Weights of a small mixture-of-experts language model, trained from scratch on English Wikipedia: width 256.
Below are experts of layer 2 (counted from 0) of a mixture-of-experts language model. Rows are named router (the router's row for the expert), gate (a neuron's input weights, with its number), up (a neuron's input weights, with its number) and show model dimensions 0-255. Each number is 128 + 24 x the weight over its row's rms, rounded and kept within 0 to 255.
After each expert's rows: "comes after" lists some tokens at least twice as common just before its tokens as in all text. This comes from a sample of Wikipedia text that the model never trained on. Tokens count by the router's weight.

# expert 112
router [152 137 125 128 136 111 141  95 113 133 140 123 107 126 180 133 122 134 118 130 146 127 120 133  90 136 115 116  54 113  87 128 116 139 171 101 127 113 145  84 106 145 141 139 130 152 124 173 117 154  94 118 179 108 175 123 175  80 126 111 171 142 131 146 132 113 125 163 117 129 107 119 155 116 168 107 177 113  99 131 103 155 137 153 160 134 138 129 159 132 112 109 114  91  68 126 112 129 123 142 114 109 128 134 119  93 127 146 106 147  91 118 124 141 184 162 122  97 165 145 141 131  81 166 151  96  93 127 154 151  96 151 116 101 133 105 104 114 119  83 156 118  81 127 163 143  76 176 116 133  95 130 124 147 119 124 119 145 112 134 164 116 167 139 140 116  87 112 121 170 130 135 146 122 131 102 102  93 126 187 132  96 134 153 143 143 108 118 111 158 115 165 126  82 118 148  99  91 167  99 120 102  83 128 105 158 133 122  83 110 115  83 143 124 166 127 149 101 132 114 168 135 130 121 109 161 130 147  87 131 112 132 132 142 102 126 124 113  91 105 117 122 101  98 140 109 128 142 105 148 129  97 120 113 163 142]
gate0 [125 127 153 120  75 179 137 131 101 162 151 169 117 109 113 157 151 152 113 102 128 107  97 103 167  95 129 145 118 116 139 120 115 133 161 147 154 156 131 114  88 123 131 179 167  85 108 156 130 131 122 120 137 149 127 156 136 177 154  88 177 125 159 138 132 109 111 162 146 160 120 138 164  80 152  98 103 134 135 187 187 142 160 124 115 132 111 119 132 120 101 129 125 102 183 122 136 164 128 117 133  99  89 157 110 136 146 115 125  85 170 102 130 124 105 110 152  89 111 129 105 109 114 104 153 137 150  96 139 166 137 183 165 102 141 116 160 127 139 143  90 138 117 116 161 167 127 131 131 146 117  97 106 107 100 107  89 122 120 140 161 145 174  95 123 142 135 131 124 143 156 128 149 139 118 157 129 138 189 125 106 155 110 157 117 142 120 160 126 145 136 163 104 122 115 138 141 116 126 136 135 103  97 152 127 123 114 100 114  90 151 140  97 135 113 130  99 116 136  88 177 114 127 121 121  79 118 116 141 140 101 131 142 132  97  84 126 147 113 187 140 102 135 101 117 155 133 167 129 136 145 135 139 130  87 170]
up0 [126 139 134 142  90 123 163  95 166 109 186  98 124 109 150 135  92 102 118 150 121 133 112 160 161 101 112 124 128 169 116 131 157 112  92  97 104 133 144 120 173 115 111  81 160 142 108 153  94  72 151 172 142 125 162 116 102 145 120 133 163 105 111 150  97 123  71 140 131 147 147 164 156  76 156  67 114 100 118 165 141 128 125 143 128 136 134 149 123  84 127 142  88 112 115 132 147 137 138 110  93 161 115 129 123 143 122 117 114 133 110 136 191 173 151 171 106 140 139 145  95 139 182  91 119  78 101 147 115 122 139 107 117 148 147 111 122 130 129 129 105 127 137 150 181 107 159 125 118 115 121 135 138 133 122 140  96  79 125 122 152 111 134 132  97 115 131 116 122 155 111 114 125 107 109 138 101 118 155 128 104 154 133 167 103 156 125 107 142 141 153 141 139 120 121 166 173 110 156 134 125  69 118 138 125  96  95 143 117 101 199 116 112  98 114 122 106 185 101 132 112 121 140 127 112  98 131 121 151 113 116  95 118 134 173 187 119 121 137 132 155 104 120 133 152 143 119 118 111 120 114  91 103 119 131 119]
comes after: "\n", "-", "|", "==", "Personal", " List"

# expert 105
router [167 122 149 138 133 100 117 158 153 160  83 152  88  96  79  94 104 151 112  96 136 153  90 123 110 134  91 109 122  99 116 144 124 167 125 121 161 113  90 126 166 109 100 129 101 145 152 135 168 146 129 166 166 154 161 151 109 148 160 106 151 111 109 154 143 121 130 135 187 144 128 129 133 130 147 101 112 142 164 163 124 146 101 103 143 156 131 116 134 139 140 138  96 134 142 123 138 117 115 124 126 119  74 145 122 145 157 120  93 136  92 170 121 183 132 170 164  83 103 145 125 157  87  96 146 116 122 133 117  80 160 120 155 116  85 135 151 134 143 171 107 101 128 194 129 120  84 130 137 158 173 160 133 133 130 156  92 114 151 117 119 115 169 157  96  94 137 110 126 154 195 104 159 117 146 123  90 124 119 155 117  94 105 172 158 147 112 137 158 138  91 114 154 153 128 100 131 116 113 122  96 116 102 124 154 141  99 110 130 103 142 117 119  97 139 113 117 124 143 132 124 109 108 120  93 130 137 107 106 154 112 122 107 137 130 135 135 128 164 155 112  92 174 154 123 121 111 166 144 143 142 160 155 116 121 128]
gate0 [181 126 156 139 122 147 101 105 127 135 122 129 123 111 162 148 127 139 183 159 119  97 144 114 137 132  91 103 147 114 107 151  85 115 117 124 137 114 132 110 145 120 105 137 139 149 121 112 184 130 112 148 136 154 140 154 134 151 139 126 176 143 111 150 111 149  95 117 178 120 137 171 107 137 102 168  88 159 107 109 145  91 120 156  95 147 166  93 172 146 121 145 122 167 106 130 126 127 131 166 145 123 129  81 116 121 180 165 150 162 144 130 117 109 159 117 161 113 126 131 109 118 133 120 112 129 118 134 157 135 121 160 142 149 132 182 202 147 120 170 113 139 133 103 136 192 144 112 133 139  99 107 114 152 108 166 125 122 114 129 119 147 171 196 127 109 153 126 174  95 119 161 128 169 127 157 118 123 137 112 132 115 153 106 137 125 118 137 117 138 184 116 136 112 135 117 128 165 120 174 159 139 138 164 118 150 175 114 134 117 141 144 121 128 181 113 121 144 134 114 127 182 161 151 132 126 163 115  88 152 113 151 143 116 151 144  98  99 118 141 136 104 115 120 164 110 143 169 132 164 143 143  79 120 159 109]
up0 [121 133  89 132 120 132 106 130 131  81 120 109 128 155 128 124 105 150  97  79 150 122 143 156 148 129 140 125  86 113 155 116 174 118 155 123 128 110 121 142 113  98 121 125 125 107 138 166 149 132 131 133 119 117  96 102 137 156  74 135  81 131 130  95 115 120 142 138  42 128 124 146 144 155 100 102 135  71  91 152  84 114 141 137 138 132  94 128  95 106 134 111 125 120 148 125 126  94  99 111  96 166 151 128 134 129 103 150 109 105  98 115 113 126 104 179  70 144  91  91 129 106  72  96 133 112 123 126 121 129 130  95 141 134 127  92 115 113 133  95 150 111 131 102 144 111 130  84 148 126 142 162 123 119 154 150 156 137 154 139 133 112 138  84 154 128 143  82  91 126 125  94 105 133 127 100 127 132 162 144  86 146 100 168 153 118 150 171 154 104 117 147  94 174  87 158 137 107 124 128 165  78 121  90 115  93  88 140 137 126 116 137 126 155  71 170 118 134 120 140 133  93  94 101 111 120 136 123 102 143 122 124 137 143 148 141 144 112 126 144 152 155 137 145  85 147 122  69 117  98 136 117 145 100 129 161]
comes after: " of", " in", " to", " at", " for", " from"

# expert 18
router [119 109 101 125 123 121  92 117 154 131 152 100 115 136 120 133 150 118 130 157  63 171 102 129 146 152 149 154 170 152 129 124 135 144 112 127 122 106 165  94 114 152 175 132 117 134 110 108 121 170 125 108 132 127 122 119 151 150 118 110 115 123 139 113 147 158 177 126 136 125 146 145  87 100 192 122 144 171 149 102 141 114 111 124 145 143  90  64 127 120 142 124 148 102 151 151 138 148 141 103 161 105  89 104 142 120 138 144 118  93 148  82 148 118 132  98  86 119  92 104 108 116 134 149 158 150 140 185 146  70  94 117 130 117 139 109 122  95 131 153 141 101 100 131 108 127 138 118 100 128 145 175 169 147 123 112 124 150 163 132 125 144 100 119 140  83 137 117 139 142  89 146  75 110 105 124 175  94 146 150 130 158 118 104 114 128 148  76 111 112 134 106 142 117 104 191 155 152 108  94 153 150 115 104 151  86 102 102  90 174 127 116 123 131  86 136  91 148  81 134 138 143 134 150 131 152 138 121 142 116 115 116 137  99 142 138 120  82  92 113 110 104 141 118 133 163 155 123 136 141 169 131 130 116  77 136]
gate0 [110 119 145 129 160 207 188 153 137 155  96 161 132  98 107 140 144 133 159  66 119 134 123 119 136 140 101 139 140 137 114 102 150 153 111 143 144 171 151 129 155 108 103 166 132 130 102 120 159 103 128 128 105 168 122 113 138 116 128 145 135 110 117 128 150 125 136 120 100 121 170 127 103 146 165 160 155 123 129 140 143 177 144 131 126 112 143 129 118 162 155 133 142 158  71 111 129 127 147 117 141 129  90 184 122 139 126 139 128 137 138 130  79 112 144 107 107  99 141 133  86 131 116 116 153 127 102 119 147 129 140 109 127 121 140 104 157 119  77 114  72 152 130 121 143  54 120 119 140 120 119 132  85 126 118 129  96 153  61 134 108 108 155 148 116 146  88  94 117 158  90 154 114 151 101 128 125 121  95 129 130  97 158 115 111 136  91 147 111  92  96 136 138 110 141 135 129 130  90 129 167 133 132 118 136 141 147 112  68 103 115 161 115 102 130 115 190 136 148 138 144 104  79 136 119 129 134 130  85 122 127 131 102 129  89 158 163 158 116 132 189 130 126 131 140 126  83  91 130 147 161 126 141 157 122  87]
up0 [118 102 114 144 125 171 116 103 123 111 134 129 126 133 158 146 139 149 123 101 110  89  90 137 108 100  86 151 112 136 115 141  87 104 155 146 130 135 137 125 163 111 106 122 146 119 134 121 107 108 117 171 113 157 125 127 132 139 162 122 118 178 135 127 164 146  96 141  54 158 172 134 141 137  86 201 118 167 125 147 101 156 115 145 147 145 143 123 152 108 153  96 120 102 131 150  91 166 162 129 111 162 111 126 125 154 112 118 116 155 119 123 112 179 119 150 128 191 128 143 155 118 108 132 157 125 150 152 126 154 139 118 145  87  93 133 110 126 153 159 114 163 151 112 160 113 126  65 103  98 113 126 155 102 159  92 132 111 140 137 112  97 140 118 121 127 106  88 161 133 173 100 130 178 132 130 112 156 112 133  89 111 178 130 137 116 136 164 138 132 138 156  94 149 116 114 128 113 156 124 126 112 124 153 124 152 138 143 140 146 118 130 161 151 127 166 141 143  97 174  82 126 113 143 132 159 109 124 106 179 115  69 101 146 124 104 125 143  82 127  94 107 103  90 131 139 144 151 127 180 114 139  96 152 133 115]
comes after: ",", " due", " he", " and", " but", " it"

# expert 14
router [117 131 117 149 125 132 137 127 123 160 148 121 139 147 160 154 122 127 136 102 112 127  81 128 129  83 112 143 126 146 155 127 127  94 161 133 121 132 104  98 129 122 118 142 156  85 126 135 132 113 139 109 140 156  85 110 127 137 126 182 170 142 152 131 129 134 108 102 146 121 127 107 140 160 120 158 129 118 193 128 123 115 120 144 119 141 153 140 122 131 141 148  90 130 108 135 147 127 114  99 164 111  85 117 148 137 147 139 136 116 143 129 121 119 115 132 153 142 150 111 108 123 128 125 140 167 102  95 144 143 108  98 140  99  82 124 170  94 115 112 113 114 125  77 147 168  79 150 111 161 113  86  82  96 127 101 142 133 162  75 165 111  99 117 101 160 132 152 143 122 153  83 171 148 138  99 144 155 118 112 197 111 122 129 142 148 115 103  82 127 151 120 101 117 123 130 151 121 126 163 116 105 168 174 131 100 135  99 148 155 159 106 123 161 115 123 131 119 169 113 161  99 122 156 120 147  98 113 159 151 121 101 127 141  64 118 168 185 153 114 135  72  92  95 129 179 128 134 111  60 112 137 115  95  99 125]
gate0 [176 153 122 135 128 145  81 127 150 156  73 159 128 113 127  93  93 139 162 172 147 129 159 108 132  84 130 124 141 107 108 130 139 111 151 143 120 159 107 105 121  93 108 142 139 104 117 115 161 149 123 109 124 143 126 163  86 117 113 108 118 120 131 103 117  97 185 130 115 169  81 125 137 191 106 133 110 124 136 152 133 118  93 153 140  91 100 133 150 101 129 122 119 166 124 106 123 158 139 157  89  96 150 146 117 103  87 107 116 102  96 145 120  90 167  83 124 122 133 145 117  93 134 123 144 120 151 166 139 124 127 130 137  84 107 106 127  97 104 169 101 126 174 150 137  73 106 108  95 159 140  86 142 124 137 129 128 124 166 118 125 156  75 143 116 167 163 139 115 143 115 197 107  94 104 144 118 121 144 148 116 153 110 119 130 134 123 136 136 121 142 121 146 110 138 130 112 126  73 112 133 154 130 137 143 114  74  83 127 106 120 143 150 133  94  86 125 122 103 153 130 132 115  82 130  90 135 108 137 114 178 164 110 133 142 136 126  82 139 113  85  92 101 110 159 136  94 121 152 134 130 122 115  88 125 133]
up0 [139 133 181 159 100 144 132 132 121 161 114  56 159 128  99 148 131 153 167 103  89 132 127 158 113  84 119 157 111 133 106 120 109  97 134 106 152  93  91 116  81  94 113 170 155 106 122 136 122 145 145 109 140 135 140 129  94 133 105 125 157 105  98 124 142 145 166 127 143 110 131 122 127 107  98 107 117 122 108 133 163 149  96 164  96 169 133  84 105 120 122 161 105 152 129 175 142 139 129 128 146 161  99 174  85 138 179 130 132 135 137 171 125  90 136  82  99 103 116 122 116 120 124 121 165 145 111  89 135 171 135 166 115 122 102 129 168 120 115 169 102 102 168 149 128  97 153 134  84 122 128 112 161 112 187 121 161 115 110 147 175 116 143 121 107 144 133 144 122 162 135 174 106 158 142 116 110 110 118 126 121 123 113  85 142 170  90 119 134  75 123 125 124 103 157 143 144  92 118 124 133 111 137 113 124  85 113 102  62 105 131 126 126 123 145  93 179 109  93 118 109 118 136 133 113 131 102  97 133 144 154 161 131 165 118 145 145 111 140 144 147 102 125 136 134 157 101 136 135 103 112 113 120 127 137 112]
comes after: " the", " a", " The", "The", "'s", " television"

# expert 67
router [183 124  92 147 115  98 137 112 170 125 129  85 143 118 116 169 150 132 119 126 135 117 153 146 114 106 166 149 142 131 129 157 144 198 145 129 143 112 109 150 107 127 101  80 107 151 155  94 125 113 120 117  98  92 180 150 130 130  80 167 107 152 113 150 110 122 166 117 135 115 139 131 118 156  86 143 137  96 131 152 132 163  77 151 103 161 117 103 177 144 131 152 180 125 129 102 157  94 116 140 145 141 141 154 111 162 127  99  76 155 119 100 122 141 116 170 129 103 100  95 154 142 126 129 114 130 140 162  82 152 139 145 119 141 150 149 127 117 149 148 154 124 139 137 154  83 136 158 127 163 113 169  99 118 112 136  66 122 117 132  94 118 107 125 110 108  95  95 167 100 113 133 140 124 114  69 129 156 149 118 115  90 154 142 119 110  88 157 129 124 114 103  90 143 173 116 126 151 102 120 159 130 136 140 141 118 143 131 147 149 161 120 140 141 111 150 130 112 152 120 144 137 117 101 153 145 118 144 164  94 118 121 102 148 122 179  98 141  99 152 111 141 180 164  90 128 146 139 128 153 142 166 154 134 135 140]
gate0 [131 138 141 176 132 113 143 163 157 141  73 112 106 150 103 144 120 115 149 119 116 117 136 109 130 124 100  98 116 160 127 107  63 150 130  90 111 108 114 133 124 161 159 137  74 128 143 143 118 137 150 119 176 165 155 106 117 111 110  75 134 107  97 123 107 107 159 138 105 148 142 132 157 132 159 126 139 145 124 157 129 157  74 126 159  92 121 152 112 139 151 151 128 133 139  93 110  96 123 131 101  89  98 129 127 138 132  95 130 137 120 107  98 128  94 156 122 118 134  96 134 128 125 126 141 122 138 102 117 101 116 185 148 154 133 126 138 117 128 132 108  87 145 107 112 125 157 159 140 168 118 150 141 146 126 146 154 131 153 122 141 155  74  95  76 154 167 153 131 109 110 129 137 126 188 142 111 122 143 152 140 159 127 137 164 113 138  93 174  99 125 164 152 106 149  96 136 129 129 127  89 126 116 171 150 167 140 124 176 129 142 130 167 118 173 113 134 145 147 149 120 162 115 176 114 128 153 141 107 124  89 163 169 124  67 128 140 134 113 112 134 103 160 108  81  98 139 132 154 155 142 130  96  60 119 141]
up0 [175 144 154  73 132 151 152 140 102  80 150 169 163  85 104  91 110 123 150 102 145 105 105 145 153 137  71 182 161 123 122 135 143  99 141 197 128 134 167 109 129 134 121 131 149 122 125 132  97 119 107 147 130 114 141 133 126 113 137 137 142 114 134 148 133 157 117 115 129 144 125 142 106 148 140 110 100 101 119 134 117 125 166 100 143 135 125 112 154  97 164 117 105  95  97  99 125 121 151 145 117 118 185 128 109 150 106 148 144 130 100 119 118 122 138 113 140 139 138 154 151 151 122 142 128 146 141 158 160 146 119 102 138 150 101 116 100 185 157 156 148 146 131 119 134 136 131  99 108  79 142  92 106  99 104 162 127  85  84 161 123 167 121 112 138 143  96 119 120 141 108 109 106 178 105 104 137  82 117 105 140 155 116 158  91 148 158 143 126 141 135 154 100 125 122 102 117 151 129 112 157 108 144 133 118 156 149 161 115 182 115 114 134 111 133 175  91 127 143 139 141 138 120  77 128  97 140 116 113 123 156  95 109 130 209  91 166 145 143  99 132 162 111 103 190 117 138 124 152  98 154 150 124 158 127 126]
comes after: " and", " such", " known", ",", " well", " served"

# expert 93
router [123 153 106 165 168 120 109 145 122 139 116 163 123 156 172 123 168 113 133 135 114 100 104  95 140 116 106 187 114 123 118 145 103 146  84 127 134 131  87 110 158  98 122 151 137 106 169 135 137 131 166 139 165 153 166 148  91  97 137 183  89 140 106 100 129 142 130  87 108 128 143 173 117  97 138 126 137 154 128 160 152 115 134 163 121  92 155 143 172 118 114 138 120 121 145 110 112 109 142 138 105 140  90 107 136 113 117 129 121 133 132 121  95 149 120 117 193 143 124 119 149 108 137 106 107  93 145 124 178 125 112 126 131 142 108  97 166 156 183 113 107 133 120 163  92 113 147 170 141 139 134 111 144 152 123 149  82 123 145 144  91 138 155 159  89  98 180 116 133 131 181 110 144  98 148 149 139 150 149 166 124 155  90 115 117 162 144 140  81 111 138 111 121 152 151 122 104 111 128 100 156 158 120 161 173 148 136 126 147 132 156 111 169 134 111 104 108 149 114 112 186 130 163 134 124 113 107 139 103 142 118 165 121 173  98 121 130 127 142 133 116 107 121 144 155 107  91 129 139 108 109 175 123 117  74 125]
gate0 [ 83 146 140 118 104  99 111  85 139 174 124 131  87  96 143  98  91 129 117 138 143 139 103 135 128 102 155 113 117  71 121 122 133 144 117 175 116 125  95 124 129 109 151 121 143 101 161 109 163  98 118 189 152 152 176 109 118 153 149 141 135 104  91 142  97  94 149  99 127 127 102 130 139 130 131 122 172 127 126 141 146 118 141 148 111 123 150 161 125 142 174 119 119 117 118 109 140 120 111 151 134 102  94 109 155 123 141  99 115 131 136  89 101 167  68 115 101 108 111 109 113 137 118 140 145 104 114 136 134 120 152 173 146 147 151 164 110 155 128 127 160 102 170 145  71 130 102 162 161 160 135 120 109 142  91 103  99 130 144 135  97 149 143 136 108  87  98 158 121 130 180 143 171  96 131 173 132 130 167 169 148 138 152 130 146 150 111 118 148  74 142 165 132 144 159 183 145 142 161 113 159 137 145 184 164 126 144 103 102 114 122 102 126 130 139 125 127 104 121  89 105 123 150 136 100 157 169 117 121 114 110 135  94 125 112 164 128 137 149 130 132 111 122 154 136 112  91 130 108  80 157 178 126 114 135 124]
up0 [143  85 129 143 129 118 119 133 104  78 108 134 166 137 133  91 158 132 130  85 125 129  90  91 126  92 101 116 128 147 162  98 130  86 133 174  96  70 143 117 152 162 115 157 148 146 152 159  99 137 102 143 113 108  99 133 107 120 100 121  93 117 174 118 148 146 118 182 125 159 114 143 102 100 135  98  96 146 116 120 104 142 170 122 117 150 123 103 110 115  81 146 135 142 174 122 132 127 132 111 101 152 165 131 109 105 112 140 135 157 137 145 156 105 153 100 122  98 150 108 117 130 125 141 118 158 164 150  89 177 119 112 132 120 134 144 123 123 131 147 122 169 105 123 132 114 114 149 141 151 142 106 107 100 126 187 153 126 135 115 145  97 152 128 168 154 121 129 143 123 121 104 104 153  99 118 161 123 111  98 123 133 144 162 126  91 191 126 126 147 117  88 120 153 119  99 127 176  90 156 135 102 108 103  61 134 124 101 148 126 130 141  80 130 117 116 155 131 108 203 124 135 116 157 143  99  94 115 153 155 132  98 116 139 125  74 133 141 195 145 118 153 115 140 103 119 135 139 140 155 112 100 102 117 128 126]
comes after: " the", " United", "S", " The", " sq", " a"

# expert 73
router [142 104 117 128 116 116 110 108 105 104 136 100 166 122 126 130 132 156 165 130  72 164 125 168 126  77 141 101 143 154 149 163 127  77  95 150  85 165 139 134 142 132 107 162 119 148 101 120 111  86 113 144 103 141 137 102 158  97 115 167 118 110 147 112 143 175 152 135 164 162 139 120 157 165 110 112 158  86 111 113 149 123 151 111  79 128 140 128 145 143  91 112 135 145  97 136 137 142 117 153 106 164 115 143 114 156  86 117 118 109  55 128 161  95 126 147 174 100 114 117 130 131 123 141 105 196 152 134 130 139 114 100 113 151 113 140 147  97 119 185 152 101 111 168 118 107 152 122 135 162 132 171 134 110 152 102 145 111  77 128 119 111 108 109 101 129 137 129 147  73 134 147 100 106 111 140 108 108 124 160 129  92  84 106 138 174  89 122 134 111 126 142 124 116 137 143 115 136  91 135 135 100 115 141 157 144 133 136 102 165 137  90 138  91  97 160 106 126 122 132  85 157 108  94 113 127 151 110 157 177 123 113 107 128 106 143 107 158 147 147 144 110 166 151  97 114 139 121 119 138 136 135 119 157 108 119]
gate0 [132 142 161 121 116 157 133 108 193 132 121  82 102 133 138 171 128 155  79 109 103 135 151 166 137 134 121 142 117 130 122 115 146  67 132 128 148  85 125 151 123 123 168  99 160 185 122 119 100 163 123 155 122 124 160 132 168 109 128 128 140 122 161 108 129  93 104 171 150 125 158  96 106 125 120 135 107 165 142 134 142 117 137 145 106 124 107 118 108 154 132 136 135 101  84 124 145 108 147 119 149 137 103 167 113 144 121 150 107 127 107 119 123 132  95 104 120 126 160 158 106 123 107 103 102 143 102 162 138 128 120 106 114 103 107 119  99 111 197 188 112 100 137 148 120 127  95 117  96 129 114 146 132 130 151 142  98  53 136 149 157 134 179 120 142 171 153 147 177 134 122 105 119 101 119 130 102 178 121 127 154 117 106 126 118 133 128 113 145 155 136 157 126 135 125 148 105 156 129 171 122 149 144 155 114 135 166 118 147 138 128 147 102 106 149 118 173 146 154 123 142 112 135 166 108 198 121 143 131 120  80 130  76 160  81 107 125 121  77 126 123 123 141 111 127 129 127 142 126  87  80 116  97 165 128 126]
up0 [141 143 122 102 176 144 136 104  90 131 121 202 107 140 125  83 108 125 126 147 142 123 126 106 181  85 135 104 146 154 160 171 111 128 136 137 142 136 137 110 126 133 139 114 137  75 127 135 172 135 172 142 129 127  89 129 111 159 146 140 159 113 118 138 112 129 138 114 101 120 106 186 122 141 135 126 151 117 110 134  90 124 113 143 134 103  92 167 166 136 117 161 131 173 149 115 172 119 131 167 107 114 168 136 157 144 147 123 125 120 143  92 118 129 183 141 127 103  75 179 125  93 136 138 125 125 146  98 141 147 160 130 133 155 111  97 147 150 141  89 129 106 128 131 158 102 132 145 135 143 120  98 110 118 114 130 137 130 137 122 162 108 101 117 129 132 146 124 162 121 137 127 180 132 120 146 177 105 109 141 115 185 157 135  87 116 121 153 163 110 132 103 131 137 114 119 167 108 151  99 115  96 108 108 111 109 109 136 122 167  74  90 151 147 123 142 105 178 130 145 130 120 112 129  61 133 129 102 131 140 143 123 140 143 135 106 151 147 128 151 110 112 142 131 186 140 123 107 124 156 187 160 191 144 172 129]
comes after: " was", " were", " is", " to", " also", " be"

# expert 63
router [163 138 135 114 154 117 160 162  96  86 156 143  77 173 151 107 115  91 125 158 134 127 158 135 139 166 139 118 139 112 108 102 116 150 145 158 154 151 102 124 116 112 113 132 129 128 136 171 125 164 104 177 123 131 152 128 124 113 129 159 134 137 149 126 127 146 138 133 151 142 124 115  97 140 158 121 156 147 105 155 152 166 112 129 140 202 113 140 145 159 125  90  85 109 114  93 123  94 123 157 110  91 131 136 167 122 142 121 113 129 146 103  90 162 126 131 105 104 172 156 132 134 124 134  98 138 133 105 117 144 142 136 152 117 139 172 145 122 130  81 146 153 131 131 117 138 107 100 130  95 165 116  83 148  70 160 130 190 139 162 146 108 160 138 152 153 136 145 118 148 108 152 134 123 148 128 129 156 122 148 140 185 141 160 127 161 126 170 103 138 145 130 136 115 120 146 154 118 124  98 137  90 123 124  85 146 128 158  99 112 120  90 166 145 108 135 152 135 121  94  98 120 151  97 111 161 104 137 150 125  95 141 134 111  92 167 159 149  75  95 117 129 122 117 141 119 145 118 104 120 118 166 156 136 211  88]
gate0 [176 134 113 125 126 143 128 107 172 126  73 134 130 119 153 146 120 122 145 130 128  97 120 114  81 138 112 128 164 108 129 124 117 105 136  91 126  94 134 157  74 183 139  84 121 130 119 137 158 114 127 135 130 140 130 138  64 150 163 144 135 171 165 134 125  84 154 156  83 121  84 104 150 128 118 145 124 160 120  89 146 126 138 115 149 114 133 132 141  89 110 134  72 137 171 141 119 139 137 141  95 126 122 111 195 119 157 135  73 142 109 111 130 124 111 146  99  71 129 114 146 132 101 123 109  93 164 163 140 131 166 153 159 111 160 136  92  89 106 106 114 126 135 160 156  59 135 125 119 132 124 132 136  97 118 101 132 140 125  92 125 140 139 133 121 155 142 144 138 140 131  96 116 115 128 126 136 139  94 116 123 131 169  90 157 166  84 133 149 140 146  94 166  90 118 137 116 124 128  75 124 129 125 107  73 167 115 128 169 104 181 129 106 170 137 169 138 153 136 127 113 144 140 146 100 146 131  99 131 113 134 135 125 149 110 172 121 143 131 140 151 121 120 104 163 138 152  91 114 159 116 165 119 137 145 143]
up0 [159  98 124 176  75 112 152 175 110 100 108 125 124 105 178 128 136 126 140 120 167 116 108 135 120  99 130  94 117 122 150 110 155 113 161 155  95 119 165  99  75 146  88 131 141 146 103 111 145  83 114 100 146 100 111 118  74 147 116 137 120 164 121 149 139 123 142 103 158 122 133 103 161  62 112 141 153 137  90  98  91 143 121 128  98 117 127  84 100 132 133 106 108 119 136  87 149 138 144 121 111 118 145 127 161 145  92  93 124 103 139 128 164 151 149 113 150  90 101 101 133 137 138 149 151 129 124 133 108 145 145 101 134 155  88 143  97 131 117 140 133 101 112 135 130 108 114 137  87 127 117  94 140  71 114 140 176 120 100 114  64 119 112 142 144 148 122 139 169 121 154 129 147 143  87 146 109 148 145 116 101 107 129 109 151 142 109 149 108  97 136  98  98 118 139 120 103 128 155 117 139 150 114 143 100 137 103 122 134 143 159 119 138 170  99 137  88 119 142 112 107 152 105 129  92 115 152 120 161 154 182  97  92 114 116 151 127 161 122 168 133  74 142 116 112 117 114  84 128 166 121 122 173 100 151 166]
comes after: "-", "\n", "|", " •", "Scientific", " Sub"

# expert 119
router [154  91  95 133  97  84  69 140 136 120 138  94 109  77  97 145 122 123 122 114 146 164 144  96 126 159 130 131 142 160 146 138 136  89 119 143 129 166 146 129  90 102 150 107 136 188 137 106 122 161 144 171 117 108 113 107 119 144 126 139 129 101 145  83 127 154 139 116 178  56 160 111 101 176 124 111 133 115 114  98 110 154 133 137 138 137 117  95 131 119 150  98 156 107 113 119 137 130 115 135  91 116 132 168 157 105 142 107 102  91 179 115 128 132 129 143 176 127 144 133 129 106 142 143 105 163 117 145 143 127 154 151 151  94  97 120 121 103  85 170 137 106 138 112 156 107 115 126 111 154 136 163 132 110 138 175 104 132 104 109  94 104 117 127 125 147 165 138  94  96 165  99  87 132  72 160 127 121 133 126 147 119 129  71 148 132 155  91 134 129 130 120  91 112 132 184 147 132  99 131  84 100 111  95 107 141 144 113 110 147 117 140 123 144  93 133 123 132  94  99 103 121 109 134 115 119 146 151 120  96 139 123 137 131 157  93  96 135 105 118 115 162 179 129 140 102 127  88 113 172 140 135 106  93 147 126]
gate0 [114  98 152 135 109 130  64 141 161  89 137 119 104 143 131 168 116 152 150 132 126 138 115 127 176 153 160 155 121 121 139 120 108  95 113 109 124 165 138 107 120  97 132 140  96 123 140 111 110 138  91 137 154 162 136 113 147 118 134 156 125 150 116 129 104 112 150 102 111 118 137 100 131 162 141 153 133 145 102  91 171 109 128  84 113 118 170 128 123 154 152 136 140 125 122 105 141 137  95 125  99  92 154 126 157 143 117 138  94 125 120 124 119  71  94 107 115 118 170  79 125 132 115 127 120 116 105 112 123 155 108 164 161  46 112 119 114 162 146 107 144 122  57 120 136 103  98 140  97 132 110 112 151 164 143 162 111 164  85 124 131 149 105 147 167 134 120 148 143 135  84  87 116 125 100 137 116 104 131 170 118 145 118 107 173 157 130 129 151  86 137 147 116  99 158 118 115 135 134 119 143 128 108 137 109 155 153 137 104 141 173 122 126 151 127  81 136  71 142 178 127 138 138 100 131 178 163 132 103 167 127 159 104 127 121 133 120 108  74 114  96 159 133 101 135 133 190 134 108 162 110 121 140 153 148 136]
up0 [124 127 137 176 194 156 105  91 100 143  97 135 119 150 142 123 152 124 174 109 141 139  86 115 100 145  82  73 137  99 190 146 169 122 138 118 150  98 125 156 121 142 159 183 111 154 121 159 152 102 101 118 118 133 136 152 118 121 124 131 148 120  76 132 153 156 126 151 168 121 144 112 123  97 131 132 129 133 145 138 138 101 139 114 124 136 161 107 143  92 126 121 124 128 103 118 153 163 143  85 126 112 125 151 102 133 170 150 118 120 160 149 159 142  67 163 119  88 104 140 130  95 134 119 128 144 142  98 100 130 143 133 117 163 146 112 182 138 110 152 116 145 139 152 141 118 158 107 111 109 155 114 158 136 116 130 160 116 144 146 109 127 185 129  89 135 155 108 122 130 119 117 161 139 183 111 102 113  85 133 125 146 173 135 131 114 166 126  91 157 100 137 118 138 109 153 139 121 153 171 144 149 131 147 142 104 103 130 127 125 136 102 157 127 145 117 124 161  95 132 112 124 118  98 129  94 131 149 150 136 163 119 173  51 132 148 159 162 154 108 153 131 113 137  65 162 123  86 131 112 113 128 119 113 130 100]
comes after: " to", " he", " and", " was", " did", " is"